{
  "n_layer": 14,
  "d_model": 192,
  "n_experts": 32,
  "experts_per_token": 4,
  "d_expert": 64,
  "d_shared_expert": 0,
  "activation": "geglu",
  "moe_layers": [1, 3, 5, 7, 9, 11, 13],
  "router_score": "sigmoid",
  "normalize_top_k": false,
  "routed_scale": 1.0,
  "balance_loss": 0.000591,
  "balance_bias": true,
  "router_noise": 0.3,
  "init_std_router": 0.0116,
  "lr_router": 0.000677,
  "n_head": 6,
  "n_kv_head": 6,
  "head_dim": 32,
  "vocab_size": 32768,
  "norm": "rmsnorm",
  "norm_place": "peri",
  "norm_eps": 1e-05,
  "positions": "rope",
  "rope_base": 10000.0,
  "rope_fraction": 0.25,
  "qk_norm": false,
  "attn_scale": 0.177,
  "tie_embeddings": true,
  "parallel_block": false,
  "extras": ["capped logits"],
  "init": "uniform",
  "init_std_qkv": 0.0346,
  "init_std_o": 0.00654,
  "init_std_up": 0.0346,
  "init_std_down": 0.00566,
  "optimizer": "muon_variant",
  "lr": 0.00349,
  "weight_decay": 0.06,
  "lr_head": 0.0193,
  "warmup_steps": 200,
  "schedule": "wsd",
  "decay_fraction": 0.316,
  "decay_shape": "sqrt",
  "final_lr_fraction": 0.02,
  "batch_tokens": [65536, 131072],
  "seq_len": 512,
  "doc_mask": true,
  "train_tokens": 595600000,
  "steps": 6145,
  "dataset": "wikipedia_en"
}
Below are experts of layer 11 (counted from 0) of a mixture-of-experts language model. Rows are named router (the router's row for the expert), gate (a neuron's input weights, with its number), up (a neuron's input weights, with its number), down (a neuron's output weights, with its number) and show model dimensions 0-191. Each number is 500 + 25 x the weight over its row's rms, rounded and kept within 0 to 999. Numbers have three digits each.
After each expert's rows: "mostly gets" lists some tokens that are sent to it at least half of the time; "comes before" lists some tokens at least twice as common just after its tokens as in all text. This comes from a sample of Wikipedia text that the model never trained on. Tokens count by the router's weight.

# expert 8
router:489512530508507494516503502468495503523522511500502539521440491515490511485526489492484520515492464502510503513530508479545452524527524509460511471494546500517523536493485470473507495497511494520487497522447457481524497531514512492478468543471506504511497467525451516489505505523523590518501490508498498549506484535482477517540475487469525454465499519536496535509499499466478558534533473529482521525492479550461499508526459519501503485498546512493471504502498447566535475522492485505555508484504473513506489465479480532500472539495498463489539494486492477527540524503493525485
gate2:481510486499502442514508521474524516469518455512508506528510477475507467493506501518525506481497502514485446496480531478508507464500515484522465466514507477485557565501521495533529507484525555497509484520458516504484553470492530539497488524449507514517497515516536530499485522507549499456496509496514504557505521536464488513526537446506501489531489494457491513464530520477497509531517524497494499482505475480481508521530534469463514506529512480476498509488560465507474520516486485493536502491519439474514533486509467495479474534467499495488492464505524438518472441506466505499
up2:524492528494476468516486500479480492488496523535498493493487490511478511478525492500492526489482459446508499492523552482477523488548499482548501506532505499511485537479512532464470483485514528503500562487513494540510495493508520529485505482497527463474524474545490541502498525484511512504521478497475527505460478497540475524488473471508497466515504524489516486482502547489513458513541519536473455505511499451470478522531511463488537506475475458509504548498491439551489460547475516498496516527496468461494541523482492560525462530466496467454509482496497466492547489540523505485
down2:472523504454496490501494492476501516490501514499478515481571480515540522489466510536471525500504489528523501496484496514503470486495471454522511471503510570547515513514515469531471487518525530493500535528514483496488467520481465502522501520516525535510503531505490536502496476462540510489528536543487471538529481462526490500527511509484518501521505469491498501489550526496456469470492462543474531522520477499526462503518522542543510479479453531538540460471510550467465509480476501467485475520466522480479512484541486513511502507531472527535491492507525528487524532501480448474
mostly gets: " used", " use", " support", " well", " available", " work"
comes before: ".", ",", " and", " to", " in", " of"

# expert 16
router:519489526503471525514498489491522515501485500547527522500510538540504500441512502498463528483495442497523525527482506499499502506533486501488484486530497481499514534512521521499475477509522499506523510487447532510497476436502480519449477507533498505445517454526478498497502483525471522481499499522477433507510497481496448531483546473509521454520487467488515521514469489516513476501510476508484496481574524525507495475514491511459510475476490516489504503465473501496475455493423498484493553433477521507523513463492486499489477554498514517460552484525493531493515506489529489526
gate1:519410478505519488485478467492491475495504512552527506499508526547514522497535476468504531510475472516468534501471495505527506492496457500511491482506503476539529559505507501493501528444488489500495551497489508470509511493527515510480465508492528482455476494502478538515474479463533507415503515547484520481499477476522488490508478535498558493526512443474506505505516509487527528482544548471498505482488489496475496498483512469466458487512499514486486491469511475490532525509532496495477469425512506477468526472504511483497474511470482501468485499544451478488518504501490531522
up1:519534536495533482516490545527484473533518529479529453541485472494492508491477464509527481466501501493493484489518503508541501503527467569497496495481458536498486505481513542501495481524521541495469505511517512516431488504481515511522498512457495502485516495493534479530500456481487508520538522523495516476497498510476540513487457498493498489476547475550502516489468463488463524503490459474513503516505476462484474502599530456489521494474533506514471478486539518513476519560476495545494530497533497482508497509544510489528532474487485511513487455535506473487496486496501496464
down1:517527528504522516482509469522476511498511481466494463524560535507458546466550498469512491520494520492520481471526492493518492493487478488513485530525496515490484511537466464501502520514506497499517489476490511486455498551482470497441481510537527501491498483469539503513536498480505489507525523513466511489436533509488478498514539479498473484520518472428458470498512533496489518505494466539480466502496453500438499489527491499532529532458490504538454465527519492534475500527513448525512474490550513514552483497505470530498497513496521510481495535511549521496476519504504546505
mostly gets: " £", " ", "_{", "^{(", " −", " (−"
comes before: "1", "9", "2", "3", "8", "4"

# expert 21
router:472518564471529503496516498514532486474490535492519556497501492495500484493544483510480479465486480543501522491512528479505489523520513502471508507499562504505479505487494471501485470539511470558551473550505489529478495531557498495503497546497513535499529488481481530440503508518491577494502449500510507518495515512478477519510499504490519497530518527477471518477484524486515543517515438507551501512499517556463506491497481517505544488496567517467484482501498508512477494489484500468523511483494485535503481488536485511512497531495480497495576553497497489537521519490506493530
gate2:573521495485511486557492447523501525482523500496511509479449504475506543459467466491486489549461548510495513531469515480491462509488480547483538507510528528465459560466480469518490546493464491512508527483476503445526482500508488550459487533473493476475483449485488491487476491511525507472514511478514515510507487482503500510537493513485506500496535471485531497516502533495486534465510520486532561527474488499519483511485486515493526509499499518471550525450484494508459479471475510494489471478495510518472500500514543474482502452531475493483530510526511552497516496497497525497
up2:490513543493516495500476487443537482489468544499472508496525491485485473458541514491520517512492470541527502504499500481480508464483530512483521476508495477500531489574492510495526492545515490503494473476528532499476480494500467518492539478520518512515434479485551478502522525530484488517516501548447467525508484524483491547492477496519507500534508503528512459502508509485499509512465515487500493480535489539481500500496545498508499510534477479471448526502489522472479585500478509524477446503491551489484508532525464507525491455511523507548508493492500462540489496524504466446
down2:534542532465533536523515483488522472499474503499501517457545508506533465441538453475503520535458495472492544484480471471472532535524487505483474545522509501477520523498555493494494506505491507511481510517517504494486449521479503503497514517533517533520494462528527511500504471452520479481557478501511485495515490500490525499479526491501519522481494448536484490493570501524513458481483485523532516427476503494475479450524449511497506493498513506522536504516479522522471501477496503479481507557486534482496486478500498469474541507536532509482529507476529501499491501530525468533
mostly gets: " University", " series", " group", " number", " role", " episode"
comes before: " of", ",", ".", " in", " and", " for"

# expert 31
router:489495493487524482491471512531547484474520498488496541520477462507518513425497477522487489496477508506516497543475519475508480492501482505479463501453510479520511497525505472466504470506483473518524545486469493490469468503501484469466508519517518534511448504530488519517504511504571520503506483536530449475495518502477496460530556484500488487534485462530497469468486500489455426499518498510506485482541527517485507508496477498513512511504478499481482483514501487548510481491493531474491490386496483505508492469518508454472479503460499455480537460520482478518524501498503514515
gate6:503500484510530510516472519474497495453551472470500548515525501518480510440510486495497510513463498508488473472483531522485435501521506546490514529470515505483474504469505513462525470560479476499517530527550468527477496481463523497475503545490508490503533507499445475492515524542557494490487494504504479515510484494493473489517481476506480508518490507515490519505496525475472485458506467510507507535513490512542514566515515476552537510482488506496462472492488493453526510542508454504488465491488536487467536490457497468504494507478487487517489473499495428551503502502521447512
up6:500487517479487518497487482513489516470485528527467553475490475498483471448500478509497536478464509493504489486482503476518524453466492503492483517505499522482483494499496427502526496476493525509539482498515507490552493495467436547497499502483502479543503522476470550521480516524523487537516539542503501534494480513464529538486445489501495465513468509489515526518507490464497516456511517479513491504493483443459493485474501517520445482485514493498496517509489530555506477516478502488499494444471544461501489527496514487501536534508524459567499502458488513556489490470522463482
down6:498485490479553491524505520501488511486501476503561502539515509436536498511482467495543500524517514503452498539531495473496504502546511511506503496441493523490496495523552505545517500523513474527489492553509488483519508499494540493513529510462528456499518488486521448501495463492511494478455522468511470528497511563516563506534478525522502483504492488497530533485514504512512510523491491459510549528521519524538449537565512478552453518493493512488500501512493504518498473477481505508492492534502466510538504510474484522505528544508511481487528521496531490519504519553453502485
mostly gets: " (", "–", " \"", "/", "^{", " "
comes before: "1", "2", "3", "4", "s", "5"

# expert 6
router:494510546513514550509522471528477524488486510485488543553455519514505505484537512506525468499506460531478501518532523480511519486511493495428490518501526488504495553498522477461504477533497531555519468530503477500477495509519484512483486545491514509535491493554473530466502511526531581529487477499494492519499500501510482503499474479523558465549521528500488501487484498523475524504516461497526517471500472489465511497525468521545521499528552505481535486494506528492540483461500534484527524510484506512496496472507474524474552535501486452497547509514494489529472520513489510540
gate1:474516493539497561488510481497478480408508520480505494484490483496475506458487547523527491483493514506500512495489505470509483483520473520490530534526494495493493503498500524488495496487509497508518515524461561455531471506524478513470514512520535491541500470509515496469521455522517493528514487489492566482503509496443514501539501478506550545515512475521491483495462539503525513495530468521527499474480487489460478467515445521491510504523522503480511458501475529499497452532558534490526528520522498508515465466480495498489528474491472471512539442525466496553489523518488504526
up1:501503509535563551502522480517465462438492511507486436475491504446496539512476532519530488522489527504515511462487513453506500470508504511461504519492531474515530460508551506502525517495484487490474512500464572494489487495498471467495477506564537467496485509449498500482507501517434441471515483512524533466491494506501491504500497496485489509449512483517475474470490496521492498491527467504534511472546504532496508442499486486529477483509480510519522516524503505545474533507506505484552526475498476480478500512488483500543495484473522489497503496498489520516557483491485470471
down1:457505520491527494518483522473508515465473481493475529460493448503453498499523479461476503508527514490503515467488496500495488501470509457472472495499486467520477494537529498475470508535522439469517459490485513468483475527530463508516488498527512495472516479506508510513477505534477537519510524479532514477522481506499574487453438500458487485488511475503440499460516522499435518527479468491490496486529506518472462506512527514511530512511481479525501517481462456521520502559519500480498480537505517484482491496503470499502472471531454509452518497526505458535444482504492518523
mostly gets: " public", " former", " local", " based", " new", " role"
comes before: " of", " in", " to", " by", " and", " for"

# expert 0
router:503493528509498508521462508547479497494527533498479530498490526515483481463518488501498443501525503501442503554531541501529487528449543520490477465511543513495508494560465521559494480487463496479545514516493491498478492492542542476496544462494533509482499482485488487495558476532510453520517497503474452492512491507518506527473475466480536495542477466509459512507439505477463546532490505499535490473509485496497525511490461515511495531475516499487485521469487526529542487498493517505509509485491459480525494477496468459513510520477511499463512506526492493532538518534506543491
gate6:505486501470508471516504540558467510475557494466480514512476502504484498493538479504474477453528499541457501561535530467487471540519537491511514516535505494480508512506480517535524514505495489506532474533485482502469499486530507529464495528516509522470511446460514543508487518538526501530517498534520455453533522469536482509502480487478520521516503488484474553526481483475506505519521502539485490481484551486486552511526483495441485539433472509486505467470498501537519476481474454507501502507512535476509480496503493490508506496490499475467495496486525467478491500528503548535
up6:462481514505503503524449525520499444463520517544506486504481493487501544447532539494521483479477521494513471513497528528469482492499522541486551497472523477474572511543493534503498463477503520503503474553540493526510487494522490538503506480475523505555512510537500494479522551515497492511499477476540519517488513466509529503488530507507488545510477518560470492527512465506496528528497475518506493505456485497481504491488491443524494459451521497505503491505500486480492489480465513476564518519479505533532518497514501513503547498524512461509498478487491522530526530481523552460
down6:482522441501509478538531495478529531485550550535550466500492507507488515531517513524484501519517527567494495488497475460514458416526507477505471533490503488492519493450508486467481503496497467494493502491472528504528513539522495513510527520472497448471496530545501491498513512480510492555466505520499474524487511506478523492505518487495483528477464505489495490460512498526492512491509502499522483455545542470467500466510501488488515557468470512517495532527469497494504493518515460441506496528497487484510454492516503480498488496497492443496527451489524501516499494478572510524
mostly gets: "In", " during", " In", " in", " within", " the"
comes before: " the", " ", " United", " New", " first", " his"

# expert 7
router:497511518476502499466514492517526503503526506532487502516485500501479459453533531499527476461495512527512526524527504504487476508477469524491414467494524491513527491465512495522502503484529504487525512489501472433508480513479502511478499503529519520510509501494505509452500541547558495522501487526492479496497526496509492437493551493495519487477528469476458490485483459475483465469483480523526464476526491504451563477487502511523502526552503567489485487527478474521487483541479516504501531467502464511500499484494488513502481479475484525487542479485479497519515510487565574487
gate1:516438530519491484502511547456473532491454533503496517517493505510512511466544532506510479532496505536494464494495477511533516513487474491490463491552487489501453475506543482534522517518515500483488476510519502481481493494511497512496533450480505495486477457523560469466498463493537478465502485510480469453517517508501484499519525498449541552526499571447475501494480487493509500560508510524513532516491480509527540477467486524506486492539530493520500473488482512523469523535468503483472506470503481517518480512522479479472505495520501510461519469520449505449484517491546508479
up1:473500498509471482480490469530509478514514481473493470545456497467512501489478526504494498510485523506502525520546489497494450506486522482535511490480531476487492494492492507553527493481517509493542566449461484473499528496507473493504479518521488514498522541515442494509512509482502511533541516459478461487475513476530502517492498486509484473507482506531539512473457440449508484498501503480522466453529487506506500521542491502497510492466483491496538524487531509439461464488570509506483444503489504513511499502502458518500546474498502492498470532526468559550541480487492509465
down1:509437500498473509491515487496467521508489526472491535495466521517481506512520508524533513507488502497449492498510487503492520514475484441496454482501495498504520525516523521487464499489497485535484433507502499473498454486504549505499497482515481561476468433491501422486523505515467465498480484493477524499472476527528472449467524540455480485507470487485477471486503496516537512494531529554503505540495486526520535485540484522474490494508589481503511523509472499520508487495488498522511511484455486533473478519504527483526478499529465487508475493490492494477481498551543502526
mostly gets: "\n", "==", "===", " ==", " ===", " ("
comes before: "-", "|", "\n", "2", "1", "=="